From a checkpoint of a small mixture-of-experts model trained on Wikipedia.
Training: a variant of Muon for the experts, 438M tokens, 6485 steps.
Below are experts of layer 5 (counted from 0) of a mixture-of-experts language model. Rows are named router (the router's row for the expert), up (a neuron's input weights, with its number), down (a neuron's output weights, with its number) and show model dimensions 480-527. Each number is 128 + 32 x the weight over its row's rms, rounded and kept within 0 to 255.
Before each expert's rows: "mostly gets" lists some tokens that are sent to it at least half of the time; "comes before" lists some tokens at least twice as common just after its tokens as in all text. This comes from a sample of Wikipedia text that the model never trained on. Tokens count by the router's weight.

# expert 25
mostly gets: " at", " during", " several", " until", " At", " many"
comes before: " the", " a", " an", " least", " his", " American"
router [159 151 198  67 148 163 171  90 132 166  92 103 145 134 107 125  91  95 155 166 121 127 144 101 106  98 135 178 249 130 165 108 146  85 170 165 106  81  92  80 164 137  92 100 156 102 141 144]
up0 [ 98 133 177  98 137 189  86 109 106 129  80  34 132 129 144  35 109  95  94 180 101 155 132 143 141 108 131 141 145  72  99 146 190 146 134 111  84 128 133  99  77 100  94  92 160 118 147 101]
down0 [111 107 144 190  92 133 154 133 152 191 167 157 192 166 129 171 183 167  66 149 128 150 130 168 129 143 148 128 102 128 177 122 178  87 114  76 159 101 112 184  88 165 106 132 117 118 158 143]
up1 [101 146 138 116 100 162 143 154 173 168 127 118 115 120  87  86 101 113 146 125 117 117 146  70  74 153 109 158 157 173 149 145 185 132 150 124 130 120 127 131 119 113 123  98 149 111 104 134]
down1 [130 138 157 125 144 141 127 125 169 165 170 140 170 153  91 123 127  86 134 106  86 131  99 142 145 153 138 105  61 186 179 210 112 141  63 109 113 101 135 100  74  86 154 136  93  99 184 152]
up2 [138  68  75 115 191  73 111 120 121 192 123 113  94 120 166 114 152 120 123 130  98  61 134 104 107 120 125 141 171 115 115 165  86  91 168 105 107 133 112 160 138 155 127 123 143  91 149 140]
down2 [ 85 102 174 117 156  42 137 113 136 106 158  99 112 184 109  79 144 180 104 163 164  85 108 118 113 123  74 105 183 192 157 179 135 112 134 197 119 121 109 154 168 110 139 122  94 126 103 141]
up3 [135 187 150 109 153 100 117 126 157  43  98 117 146 116 124 106 152 121 148 125 140 125 105 128 172 106 162 124  77 160 106 113 148 126 173  82  96 137 146  80 116  42 152 108  91 148 113 165]
down3 [132 120 123 142 129 122 138  99  96 122 153 163 135 121 114 125 157 159 126 107 120 106  81 139 174  94 164  81 141 118 191 125 155 100 132 104 122  39  86 145 159 137 111 177 150 199 122 102]
up4 [113 157 168  67 186 105 159  98 136 141 138 110 162  85 149  86 108 157 167 152 139 113  57  99 122 136  77 126  65 124 109 105 122 173 122 153  92  93 115 141 129  99  86 123 185 164 181 125]
down4 [131 108  91  88 124 126 129 155 213 128 150 136 166  88  52 171 127 189 170 138  62 148 150  82  92 112 185 153 122 178 157 147 169 146 104  82 162 149 151 168 167  94  63  80 177 130 144  78]
up5 [152 135 144 137 130  91 169  67 140 112 165 122  74  95 157 110 123  85 138 145 123 101 103 121 136 144 152 183  96 124 119 108  78 153 156 130 109 106 140  48 113 100 121  96 116 116 153 114]
down5 [142 135 153 105 100 142 113 181  41 170 139 160  85 141 116 146 152  70 143 140 135 145  74 125  98  58 149 123 101 145 176  79  92 153  61 201 130 105 146  63 113 159 157 199 154 125 162 137]
up6 [190 218  98 127 169 110 170 101  96 111 115 150 130 137  96  53 143 130 112 201 107 128 157 139 134 112 128 150  83 106 145  64 122 158 188 137 166 212 101 126 124 118 108 150  88 156  98  84]
down6 [ 69 126 125 174  99 123 115 141 130 154 185  92 152 106  89 117 133 160 154  80 124 113 110 109 143 124 121 104 143 142 120 192 135  99 162 114 169 161 124 153 164 129 128 116  87  59 121 125]
up7 [ 77  58 156 171 126 136 173 148  96 112 120 124  61 165 134 137 105 107 135 218 105 157 105  66 139 104 147  71  73 137 100 132 138  89 127  95 102 119 134 138 122 170 161 156  91 164 119 113]
down7 [117 105 106 143 113 123 148 131 179 178  90 126 110 147 178 143 126 126 133 148 123 154 143 103 105 107 135  97  74 139 187 111 122 167 153 117 152 159 159 160  55 123 147 120 139 191  98 112]
up8 [165  99 129 141 121  72 100 149  88 110 167 116 203 127  63 192 109 141 103 106 120 157  86 129 143 146  82 121 166 170 116 112 121 112 119 157 134 143 130  91 106 117 128 147 131  57 134 125]
down8 [130 126  79 124  97  80 192  63 123 163 141  92 144 162  43 110  92 167 104 172 125 118  91 180 150 162 131 142  96 165 112 127 113 182 102 107 121 118  67 120 134 171 140 115 166 165 167 138]
up9 [133 139 108  94  72 108  77 124 151 149 183  82 140  94 110 101  92 105 104 167 103 109 131  63 104 133 119 167 113 137 162 133 188 172  71  64  78 185 153 132 186 120 128 102 206  93 127 188]
down9 [116 127 125 165  98 129 129 129 147  64  46 137 125 130 163 124  61 110  59 141  99 108  91 111 100 113 158  73 165 128 113 188 129 167 128  51 110 136 159 122 161 105 104 109 142 101  98  92]
up10 [ 74 147 158 142 153 148  88 126 157 182 166  97 103 167  80 156 121  86  90 163 113 147 155 118 167 127 121 130 115  97  42 111  98 106 138 152  99 102  84 101  65 142 128 127 142 118 140 198]
down10 [173 106 107 138 117 160 155 121 108 179 154 176 128 158 121 102 118  87 128 204 146  90 107 121 110 148  89 100 117  89 110  94 158 153 125  97 112 107 138  42  86 109 175 128 144  97 107 123]
up11 [123 109 139 113 183  88 132 155 138  97 138 114 135 151 149 165  56 135 114  97 157  90 167 107 125 116 135  97 144 157 138 155 160 138 151 144 117 112 131 111 157 127 167 175  78 151 111  89]
down11 [111 170 134 228 111 124  74 229 106 106 188 137 118 168 203 131 117 137 118 147 126 120 129 114 158 156 224 144 129  92  98 122  91 152 123 149 159 133 179  90 120 168  78 138 127  84  59 149]
up12 [138  72 182 133  87 131 129 117 138 157  70 132 119 162 153 121 166 112 100 200  99 143 168  96  29 114 180 134 126 141 122  86 145 151 113 103  85 126 101 138  80 133 110 174 138 115 124 154]
down12 [127 151 143 109 110 199 114 103 152 136 151 106  84 134  93  78 131 131 132 111 149 133 178 131  98 119 148 151  70 101  93 187 146 152 168 119 145 107  66 205  99 156 104 159 105 187 190 135]
up13 [126 120 124 138 134 167 136 110  89 145 122 172 132 163 149 116 134  93  97 161  96 131 175 134 117  97  78 136 147 143 130  79 229 113 181 109  92 136 131 124  74  84 117 130 156  94  57 125]
down13 [ 82 154 159 156 172  76 142  71 163  95 126  87 147 130 150 149 132 143 145 124 142 162  58 120 140 126 159 111 136 111 149  85 174 148 118 152 134  86 141 128 118 146 130 145 125  90 166 106]
up14 [137 163  70 117 152 110 168  93 123 101  93 128 161 163  93 167 175  59 129 167  70  90  78  84 120  75  97 164 123 112 139 112 137 153 128 122 137 135 134 105 123 103 137  91 206  79 123 129]
down14 [135 126  74 164 130 168 136 162 108 141 190 115 125 108 161 106  93 102 109 131 111 126 171  48 137 117 125 144  98 125 106 193 115 105 142 132 118  96  94 153 109 106 123  64 175 140 105 167]
up15 [154 181 132 111 141 137 179 113  75 190 123 182 107 134 143 132 123 134 114 109  89 135 124 112 144 146 177 163 139 136  93 125 113 164 130 148 124 113  68  66 115  94 153 108 115 189 149 101]
down15 [147 130  77 104 135 150  37 106 148 107 119 162 168 111 206 120 151 114 126 117  74 108 121 126 143 138 109 115  99 133 134 149 154 104 139 138  60 126 104 167  85 127 153 165 118 158  73  89]
up16 [155 184 103 142 175 117  99 130 130 119  48 139 120 129  93 169 181 199 105 175  57 156 145 151 116 129 179 126  76 162 115  59 167 122  94 129  69 106 154  86 132 101 178  88 112 137 135 173]
down16 [129  62 145 124 113 181 139 154 128 157 123 142 110 129 156 161 120 161  99 118 131 192 134 138 130 104 143 131 130  70 157 126 138 123 156 162 114 149 140 136 129  26 144 133 171 164 150 140]
up17 [173 166 117 105  71 152 135  80 125  97  86 131 154 162 140 180 101 123  99 132 180  74 142 103 108 140 132 141 166 156 169 117 204 171 187 171 157  61 121 145 122 178  87 156 166  51 128 175]
down17 [ 96 171 151  89 172 117 153 109 138 117  38 125 156 170 135 101 124 111 186  83 114 146 148 119 100 143 148 219 156 164 192 153 156 118 173  61 223 136 134 148 119 152 163 115 121 155 121 190]
up18 [ 95 124 145 143 137 203  95 181 111 112 122 161 148 158 109 117 139 104 123 163 130 131 151 133 179 129 129  76 154 151 100  73 101 146  95  98 120  96 184  44  54 146  92 117 161 167  72 116]
down18 [148 133  99 175 113 113 152 166 127  89 143 126 123 192 134 152 148 112  95 142  84 180 112 145 115 175  62  44  94 125 122 147 210 115 135 145  99 104 114 133 160 137 145 148 166 116 170 142]
up19 [172 153 178 129 119 127  83 111 139  90 124 136 111 138 118 148 146 132  93 102 115  97 131 108  97 159 144 137 131 160 113  83 103 133 122  85 146  84 154 109 104  95 126 163 122 174  97  80]
down19 [ 74 159 130 127 151  96  91 136  66 145 100  63 125  91 109 129 109 103 110 155 169 121 143 125 116 115  89 134  96 105 152 150 139 131 174 179 154 194  83 186 166 121  89 136 120 132 174 154]
up20 [173 127 152 113 157 109 136 141 159 132  60 140 114  76 147 137 113 105 139  96  93 129 132 124 154 191  90 127 137 100 100 126 154 154 124 110  73 152 100 123  91 117 161 150 133 120 148 141]
down20 [209 164 140 181 171 172 169 115  68 136 157 154 183 125  89 201 131 174  77 116 111 131 118 134 128 103 153 149 137  83 153 133 175 145 157  96 133 146 163  97 147 135 107  53  73 114 101 100]
up21 [175 144  94  95 130 171 156 128 141  95 114 145 160  76 137  91  92 136 149 129 164 134 115 119 127  93  78 165 118 134 132 140 131 173 131  69  93 140  97  98  92 145  90 159 159 116 180 114]
down21 [134 117  84 112 102 142 103 159 157 220 111 128 119 153 116 123 175 131 150 124 114  94 121 137 120 110 174 176 185 110 179 170  74 123 125 135 144  99 138 160 108 134 100  32 147 116 125 155]
up22 [134 158 113 197 136  81 167  64 118 155 122 126 110 116 132 133 103  88 173 101 163 124 120 142 153 141 125 110 168  84 101  70 131 110 168 166  95 125 122 111 159 100 112 124 117  97  93  90]
down22 [ 44 131  92 105 143  59  88 181 110 134 101 142  91 139 160 105 164 108 141 154 124 140 132 161 117 166 183 122 132 117 115  98  88 126 114 125 125 108 132 116 135 165  64 118  73 112  68 120]
up23 [109 120  88  92 184 140 199 173 138 153 144 146  77 110 120 150  74 149 131 119 162 136 168 137 118 132 120 123 121 129 112 120 143 111 137 134  98  62 113  94 184 182 132 144 152 101 156 135]
down23 [171  97 131 106 127 144 151 156 164 139 142 105 157 136 128 107 136 137 123 132 124  56  74 107 108 179  61 147 112 155 134 132 141 128 101 139 211 112 121 198 111 159 124 160 175 109 118 152]
up24 [118 153 146 126 151 228  93 211 119 119  51 165 162 107 146 137 118  85 128 165 121 114 111 121 183 117 158 168 103 142 110  91 185 144 137 127 141 147 141 126 126 112  94 140 135 136 160 131]
down24 [ 50  98 126 134  70 107 145 111 139 167 174 125 101 151 115 145 112  70 115 145 114 116  93 142  39 117  74 110  93 152 141 127 121 154  47  69 160 136 106 138 129 123 189 114 154 161 172  68]
up25 [149  98 122 102 187 119 157 137 126 145 199 151 199 139 191 151  69 162 127 196 192 115  65 142 117 142 168 193 166 111 136  83 127 137 110 107 180 134 119 203 105 106 139 137 111 119 136 147]
down25 [161 152 106  86 194  81 107 169 204 154 125  72 125 158 115 106 148 139  88 135 106 142 158 189  37  91 144 153  84 118  75 117 124  94 136 103 146 138 136 130 168 123 152 118 125 115 169 156]
up26 [149 126 100 137 154 127 151  59 119 143 119  60 111 102 126 127  87 120 131 164 138 139  85 177 113 150 156 140 154 152 163  90 160 140 151 150 111 111  74  50 191 129 109 112 166 135 110 119]
down26 [115 170 157 139 134 104 128  80 134  61 138 113 176 107 160  81 176 143 113 130 179 136 134 174 102 161 140 115 117 147 158 134 103 118 125  74  88 135 137  94  71 171 174 124 108 103 115 175]
up27 [127  91  93 210 129 109 129 114  70 134 128 106  66  91 131 168 130 188 175 122  87 128 152  88 141  81  89 103  98 124 133 143 128  65  78 122 151 101 121  84 129 127 152  34  69  81 128  98]
down27 [ 84 135  81 152  99 108 131  92 115 131 218 116 124 127 117 111 151 130  91  99 171 164  79 132 109 115 115 143 176 110 172  93 132 128 132  82 142  84 112 167 176  72 154  72 178 144 115 132]
up28 [146 175 156  95  65 143  93 153 109 125 132 153 151 141  85 118 109 111 167 117 138 119 160 125 106 119 143 122 150 120 131 147 142 168  59  89  79 125 132 118 135 128 119  89  76  81 155 108]
down28 [153 140 121 176 132  74 112 178  90 136  98 154 131  96 130 106 147 136 123 142 146  93 155  93 172 134  83 145  91 113 138 122 136 177 154 170 142 223  57 161 143 134 115 152 141 108 154 143]
up29 [ 90 137  80 128 133  43 158 216 118 141 126  72 112 133 167  99  99 141  81 137 161 113 116 123 201  80 145 168 114  89 133 120 181 108 113 117 103 118 128 119 105 134 132 148 133 126 136 146]
down29 [123 159 193  83 176 118 144 137 160 166 142 134 169 135 216 129 137 141 185 177 124  83 156 121 112 151 116 160 107 194  78 131 138  99 187 129 101 107 113 138 127 131 197 134  99 141 170 127]
up30 [160 171 130 116 182 116 102 122 132 138 156 151 118  69  89 122 101  83 149 165 196 111 114  82  59 140 142 149 203 130 173 157 150 127 144 150 128  95  32 125 145 136  61 147 132 117 130 137]
down30 [133 130 130 106 100  91 129 110 118 179 105 104 132 132 106 105  85  64  76  42 152 120 170  92  85 171 115 193 193 149  97 131  75 145 140 160 145  85 104 101 135 168 150 156 137  73 139 140]
up31 [103 113 108  90 174 138 182 119 114 101 129 136 106 124  85 126 122 167 117 108  80 106 153 114 102 164  95 135 132 150 132 116  92 163 110 180 130 132 139 121  93 189 145 124 137 158 121 199]
down31 [126 135 133 142 118 164 156 179 118 159 146 134 138 115 102 137  97  88 112 145 173  44 117 157  90 116 127 183  76 174  96 141 151  63 211 137 105  98 106 167  86 178 218 166 103  76 109 186]
up32 [135 145 117  98 126 157 156  98 153 117 149 170 133 198 132 101  90 125 178 127 121  95  96 125 124 114 104 108 139  84 149  91  53 137 141 113 112 141 170 147 133 137 168 114 140 106 144  25]
down32 [141 179 147 145 132  70 152 103  79 174  57 125 146 158 153 173 149 138  75  60 109 165 141  89 112  94 130 145 128 147 114 150 147 121  39 129 163 138 184 113  88  97 122 140  84 153 114  79]
up33 [161 134 151 124 107 120 133 180 144 149  94 126  57 136 150  59  44  90 120 139 144 148 127  70  90 159 152 134 161 157  38 114 169 160 182 168 179 135 132 164 154 131  85 141 136 112 150 213]
down33 [105 151 128 114 106 124  91 129 148 134 122  98 111 197 175 139  95 165 166 102 134 120 127 135 115 134 140 106 106 123 132 114 101 176 117 215 109 118 106 131 106 189 147 117 100 141 172 111]
up34 [124  95 144 176 119  99 111  93 156 106 129 125 174 177 114 221 137 148 191 107 141 159 141 103  61 126 171  74 111  94 134 190  96  98 118 156 145  86 150 158 186 134 146 107  29 175 114  62]
down34 [174 120 152 144 136 125 127 108 126 203 167 118 141 105 134 102 124  20  97  87  94 130  92 112 167 124 160 153 225 144 160 104  79  95 132 165 112 127 116  92 142 120 129 155 120  90 118 178]
up35 [145 147 120 109 134 140 154 134 133  76 145 131 141 137  72 108  49  43 121 134 104 141  98 115 189 147 108 111 185 115 113 123 121 111 152 102 146 176 129 154 116 117  78 144 130 139  88  95]
down35 [ 82 149 165 136 115 132 128 132 153 103 178  94  86 108 101 151 133 157 113 101 129 161 146  91 104 172 124 116  94 127 111 155 145 157 170 155 142 166  94 180 166 114 145 133 159 147 178 108]
up36 [110 144 152 114 152 156 134 115 104 101  85 198 122 131 163 128 125 150 140 165 162 100 139 113  88  74 113  82 123 143 153 139 133 180  91 143 191  86 142 109 217 133 107 157  88 130 118 124]
down36 [ 73 144 173 176 190 114 148 115 121 112 164  98 130  93  86 125 113 221 144 168 208 136 120  99 130 148 114  75  90 195 177 120 150 156 113 133 185 104 105 114 116 176 151 109 133 157 124 103]
up37 [126  95 172 127 142 108 104 120 130 178  89  95 148 100 177 137  91 170 202 154  95 156 162 160  88 203 141 120  51 114  98 135 119  59 148 152  66 154 179 133 185  63 109 109 117 196 138 129]
down37 [143  61 115 125 106 118 125  75 149 131 146 128 110 166 173 111 136 117  88 120  94 132  72 132  93 149  95 119 117 121  85 161  79 155  99 116  70 151  71 128 140 147  89  70 148 157 146 122]
up38 [111 103 177 143 121  89 132 136 146 109 130  93 147 113 132  94 124 137 129 136 108 147 153  54 110 136  45 104  85 124 129 174 140 118 117 115  84  91 123  99 189 154 122  44 105  70 110 126]
down38 [ 90 104 110  87 171 150 108  94 107  93 118 131 143 125 150 127 146 125 137 177 114  87 162 131 181 101  98 121 125 159 103 140 172 130 148 131  94 108 135 168 127 115 117 111 117  85  94 209]
up39 [108 124 131 106  88 143 108 110 146 128  50 125  99 211 152 145 114 149 181 125 186 166 154 105 143  21 110 116 149 160  63  83 103 111 133 133  76 147 145 112 152  99 135 172 188 156 176 101]
down39 [164  95 122  99 105 141 102 141 151 115  95  88 151 136 119  76 163  85 138 101 151 100 201 107 161  89 108  90 145  47 109  51 120 114 176 144 110 171 145 139  99 145  78 119 166 202 127  77]
up40 [ 91 122 126 113 105 138 113  90 121 127  92 110 137 159 115 118  82 106 118 184 150 165 130 108  92  95 141 101 155 122 143 164 118 126 149 141 151 113  81 104 135  97  62 138 134 155 126  99]
down40 [162 163 102 160  73 174 190 147 110 105 116 129 194 188  89 133 103 102 120 158 164 115 115 110 134 167 199 191 130 122 114 141  75 143 144  81 126 142 177 120  82  74 154 109 161 160 232 110]
up41 [128 207 117 100 156 127 142  84 119 173 120 165 183 136  77 138 117 146 112 105 129 126  98 174  73  79 112 104 131 147 125  68 140  72 140 167 128 124  97 109 148 120 133 169 141 211 119 127]
down41 [106 104 137  90 144 137 149 125 132 103 125 180 144 120 109 156  91 101  84 142 116 120 130 165 149 129 153 200 124  91 122 115 151  88 148 167 173 133 166 180 117 114 105  96  86 117 112 148]
up42 [200 150 157 103 120 132 174 161 111  88  87  99 127  95  73 170 182 137 133 127  75 134 128 148 170 126 133 110 135 122 211 117 134 157  98 152  98 172 119 133 129 158 105 134 148 159 161 102]
down42 [138 108 143 144 168 155  91 115 119  87 147 119  82 130 121 155 128 171  85  97 136 174 103 142 140 170 141  74 125  94 146 153  73  88 157 162  70 159 115 124 156 164 125 110 156 139 140 127]
up43 [ 94  97 184 143 134 146 124 111  95 124 116 159 133 164  88 152  74 141 102 130  95 136 151 141 128  99 144 178 174  93 214 102 158 158 142 134 105 174 129 111  94 138  81 120 157 142 113 113]
down43 [ 96 127 135 128 131  70  89 129 174 135  74 105  46  99 201 126 131 119 118  42 224 133 125 131 109 165  92 111 134 125 127 134 103 114 157 117 191  92  93 120 184 148 158 189  68 133  92 104]
up44 [ 65  50 116 107 119 193 158  87 128 114 124 142 117 130 125 133 140 129 138 127 163 143 153 165 155  77  74 106  80 148 152  87  85 121 125 136  18  86 126 125 160 137 164 158 127 137 148 127]
down44 [140 124  71  61  83 175 167 134 109 147 190 159 140 124 128 146 149 160 169 138 135 131 162 133 107 108 143 138 106 128 113  99 145 120  58 124 119 116 127  99 149 109  88 113 163 170 169 145]
up45 [131 122 155 163 154  90 167  99 178  54 127 129 127 180 101  76 155 140 119  69  63 189 109 125 148  99  80 140 118  95 123  90 166 100 134 154 132 127 126  82 140 117 111  77 156 171 159  66]
down45 [ 55 125 173 100 107 131 126 115 134 147 146 152 160 114 130 110 120 127 108 114 171 133 155 179 175 127 120  76 189  75  83  93  94 115 126 135 114 157 158 139 119 147 157 114 129  96 144  89]
up46 [121 142 140  75 104 147 172 125  91 187  35 147 134 130 110 148 126 114 176 117  66 148 175 147 114 138 101 102 155 144  86 184 143 130 120 165 138 196 141 145 129 156 168 120  92 155 123 133]
down46 [149 138 148 102 128 161 120 110  77  65 113 126 141  84 161 150 131  90 168  98  73 157 139 213 118  54 104  81  95  72 153 143 135 104 132 159 145 134 106 175 142  72  48 104 159 146  98 196]
up47 [165 164 144 150 121 165 101 127 129 136 101 104 138 154 117 118  92 114 110  84 150  86  53 183  73 114 178 132 222 148 134  75 155 130 146 136 160  74 147 124 145 139  77 111 151 127 162 144]
down47 [204 158 118 130 129 153 119 180 131 127 148 103 125  65 156 132 171  91 171 203 147 167 111 109 122  92 128 125 111 108 166 111 153 126 128 132 109 119  80 202 185 185 126 154 140 135 115 211]
up48 [114 139 152 129 142 113 136  86 136 126 132  83 141 133 131 120  80  88 137 158 157 118 177 110  64 140 156  99 175  93 141  93  91 117 151 179 135  88 124 121  94 160 103 106 143 114 140 156]
down48 [112 163 144 176 167 100  86 157 127 121  73 135 151 164 117  39 129 169 166  73 141 154 112 118 189 138 167 111  88 186 127 120 106 117 101 121 157 161 117 158 151 127  48 168 150 137 107 130]
up49 [122 125 154 133 196 142 145 147 155 179 131 127 102 164 161  91 121 158 116 159 117  89 159 107  88  98 112 129 132 120 161 137 117 178  74 141  73 133 102 148 116  73 148 108 162 129 125 131]
down49 [146  83 144 127  82 117  67 124 230 163  92 118 141 115 145  83 117 100  83 141 163 132  85 112 117 187 115  53 117 146 167 141 168 148  96  82 163 116 123 139 114 167 131 121  68 118 143 147]
up50 [203 128 145 150  52  99 150 113 158 137 145 130 120  99 137 103 165 154 118 154 132 140 140  71 112 133 150 123  97 115  67 133 164  79 127  97  94 180 153 111 141 187 186 100 119 140 189  76]
down50 [111 121 145 116 155 121  21 105 140  79  98 157 144 106 136 119 106  89  98 153 192  81 111  90 137 166 131 119 136 111 165  90 150 161 102 133 130 120 184 136 124  78 125 144 196  98 140 108]
up51 [148 133 102 154 127  69 147 131 115 118  91 113 120 160 132  75 107  84 126 141 136 142  88 163 102 143 102 123 180  91  89 105 117  86 166 202 150 110 145 143 102  93  99  73  52  85  71  44]
down51 [196 109  82 129 118  83 120 186 148 139 158 170  73 158 118 110 162 109 100 106 125 106 121  60 136 189 117 125 125 150 146 130 141 169 138 128  99 112 162 143 152  97  96 140  96 176 105 144]
up52 [160 147 127 168  90 146 123  97 202 118 144 168 155 152 157 159 139 104 142 105 150 129 127 125 154  81 133  61 130  78 128 115 156  59 127 112 117 110 167  94 136 114 103 107 139 113 126 139]
down52 [125 156 102  99  75 112 129 140 146 128 143 166 151 108  99 208 170 126 147 218 158 101 127 137 111 157 117  87 180 133 128 135  96 212 112 132 132 150 164  89 115  91 164 142  72  89 107 162]
up53 [121  70  72 144 147  93 115 102 120 147 134  85 125  94 127 141  96 111  75 122 132  88 125 101 161 114 116 190 157 138  81  75 114  82 150 120 148 176 177 124 102 116 189 110  89 175 160 121]
down53 [114 123 146 130 107 118  87 112 100 118  99  92 156 107 130 108  93 195 106 110 137 168 105 112 122 105 137 190  99  78 108 102 112  99 130 132 225 178  71  78  89 169 121 132 145 103 105 169]
up54 [147  74 133 167 131 121  85 147  82 117 114 128 103 142 158 166 117  64 150 187 137 127 165 115  98  75 139 115 184 126 149 121  73 114 119  78 102 156 166 183 108 179 107 152 154 104 150 121]
down54 [104 102 142 135 168 105 181 142 151  76 148 158  91 155 124 123 107 123  94 128 188 122 141 133 148 154  83  33 117 178 137 132 161  54 130 170 142 118 105 153  98 108 116 121 176  98 133  75]
up55 [187 147  61 153 136 184 152 128 147 151  94 145 121 150 143 123 156  23 127 197  97  65 183 118 124  82 152 151 196 115  82 130  98 144 173 106  83 147 116 105 171  76  93 198 145 186 120 124]
down55 [132 156  56 139 114 153 163 203  77 102 166 108  65 111 139 123  84  83 155 125 115 135 106 153 134 145  83 153 128  82  70 164 154 180 103 161 150  92 112 105 173 124 111 144 112 158 130 141]
up56 [ 95  94  95 136 129 159  93 123 111 118  91 105  86  86 145 126 139  92 160 104 163 149 128  96  97 152 150 142 105 148 172 126  90 109 135 148 111 186 172 106 108 115 131 128 163 165 197  65]
down56 [195 127 111 141 151 123  98  59 146 144 122 146  69 116  88  62 104  74 129 118 154  74 184  61 106 154 190  98 163 122 170 137 120 102 167 121 133 114 158 140 129 143 121 181  98  51 123 115]
up57 [114 134 126 108 172  89 189 100 123 135 147 135 139  87 130  74 144 170 163 146  90 142 214 112 209 138 139 175 145 184 126  88 165  95 187 179 119  80 106  98 107  88 119 104  77 101 159  97]
down57 [107 146 136  93 162 112 164 143 111 156 151 137 145 150 128 120  97 158  94 149 163 140 128  49 206  79 156 117 147 142 135 109 119 105 152 149 145 156 181  67 167 224 107 122 202 134 149 141]
up58 [146 153 166 112 151 207 163 178 158 132 131 199 150 100  67  88 146 132  55 172  67 145 139 140 195 115 144 150  76 131  67 108 135 146 131 123 123 195 120 110 116 130 158 147 149 161 134 156]
down58 [129 123 140  82 168 137 132 120 143 174 171 116  98 163 120 164 193 134  79 123 135 144 114 101 127 153  97 143 133 171 116 137 108 105 104 140 125 111 168 145 116 141 117 152 146  97 121  57]
up59 [143 131 151 165 122 134 103 129 141 109 110 185  88 139 134 138 165 110 136 155 163 124  94 127 166  84 112 108 144 132 106  96 145 188 131 124 141  69 150 109 148  97 167 111 110 103 171 149]
down59 [ 51 103 147 115 152 146  94  75 110 120 140 124 110 164 140 128 132  76 166 129 159 115 120  94 123 118 103 107 170 183 110 112 141 106 171 170 124 136  84 128  99 124 111 150 186  98  84 107]
up60 [106 149 136 131  73 120 118 115 116 159 153 101 154 171 131 112 101 117 114 155 151 126 144 101 152 134  97 143 163 109 151 147 102 175 130 138 138  56  88 102 150 189 123  97 114 163 145 128]
down60 [113 120 150 108 123 120 100 138  97 115  92 157 104 199 186 117 120 150 182  93 121 172 131 143 171 143 159  94 139 126 144 105 151  90 161 181 114 120 139  77 131 151 174 161 148 164 127 127]
up61 [196 193 127 126 140 100 126  85 126 127 182 119 151 116 118 149 142  94  94  99  83 164 139 102  71 124  90 133 175 138 156 154 139 113 194 133 158 121 158  89 100 169  99 172 140  94  86 110]
down61 [105 112 111 151 167 153 131  92 124  74  78  65 166 122 183 110 101 118  99 168 153  93 112 117  75 128 118 123 141  75 144 137 120 105 103 152 115 125  85 111 132 142  87 100 125 152 130 161]
up62 [173 112 164 125 149 143 151  94 128  85 124 120 154 111 136 117  84 108  92 162 164 134 143 125 120 153 101 160 196 111 146 121 161  86 119  90 151 137  61 143 139 153 124 138 102 124 105 191]
down62 [122  89 149 137 124 120 140 103  77  99 151 128 157 102 150 127 167 107 122  81  73  88 111 101 126  55 127  92 144 152 138 137 139 128 115 141 135 104  81  90 122  83 142 150 107  88 113  87]
up63 [109  73 186 131 167 104 109 148 165 118 146 196 184 124 118 143 148 108  80 208 151 159 145 106 170  97 129 129  58 110 140  84 140  83 129  93 143 137  80 151 161 163 123 171 117  38 101  97]
down63 [116  74 107 107 179 123 137  85 113 149 133 137 171 124 192  87 126 150 153 140 111 127 173  93  88 140 132 123 132 110  95 172 138 182 127  82 113 131  97 109 130 171 152 157 177 114 159  90]
up64 [ 95 138 138 113  62 130 136  63 135 123 183 152  71 132 110 162 115 112  75 121 101 173  90 150 128 119  41 127 125 132 117  85 137 151 173 131 120  83 154 130 115 170 114  90 129 135 143  59]
down64 [125 133 141  73 123 145  74 128 134  58 155  74 207 135 177  92  95 148 144 118 188 138 105 144 128 125 143 110 150  97 127 162 131  87 132 174 182 104  85 114 140 187 135 125 123 116 170 137]
up65 [149 103 118  88 117 106  49 135 157  95 150 131 158 115  85 148 119 114 122 111 156 106 174 150 152 128 141 126 133 126  91 132 108 137 171  74  46 102 165 106 140 147 110 146 111  25  97 102]
down65 [157 140  74  80 117 193 114 140 178 103 172 131 125 102  80 110 149 132  60 109 160 136 153 164 114 115 103 131 144 143  99 205 148 153  99 107 122 197 110 187 126 141 136  69 113 173 124 115]
up66 [108 151 102  82 129 143 171 108  86 130 113 139 126 139 137  92  72  82 142 116 144 167 136 179 120  83 121 107 143 141 145  76 120 103 162 123 139 207  75  72 169 132 100 112 136 109 102 137]
down66 [213 144 132 104 121 185  97 128 112 143 124 103 111 145 159 130  94 195 186 195 103 205 100  86  83 139 139 173 120  96 132  68  71 141 131 149 115 198  82 110 135  60 126  62 147 160 212 140]
up67 [ 91  61 155 105 171 105 136 105 154 131 143  79 173  98  39 101 116  89 153 107 135 162 186  85 120 161 141 147 190 112 116 148 153 161 114 135 121 178  82  86 117 114  85 173 154 100 161 133]
down67 [131  77 103 127 122 177 135 114 103 116 100 121 134  71 112  91 171 168 163  96 114 205 134 176 180 116  64  75 123 143 168 112 175  84 163 137 166 120 131  77 121 145  93 153  94 102  91  87]
up68 [162 126 113 232 118 155 220 118 172 107 141 108 111 134 130 152 125 124  92 173 124 139 120  92 177 116 119 130 202 122 206 122 139  80 113 118 136 124  98 115 171 173 168 133 107 135 141 146]
down68 [116 114 157 146  70 113 120 133 202 129 176 166 104 150 128 150 125 118 119  95 140 130 210 160 148 118 131 110 107 115 116 192 105 127 107 178 145 166 155 123  89 154  31 123 120 137 120  51]
up69 [142  92  96 162 107 141 153 124  99 109 128 102  94 125 100 143 191 123  95 136 141 112  73 107 117 127 136 130 175 125 109 108 100 175 122 145 132  92 102 132 150 116 152 134  85 129 121  72]
down69 [110 165 130 163 111 133 157 130 135 111 108 128 123 169 187 124 131 166  76 160 113 123 174 104 116  96  98 120 205 145  28 153  93 117 133 137 160 164 110 147 164  69 170 113 153 121 106 132]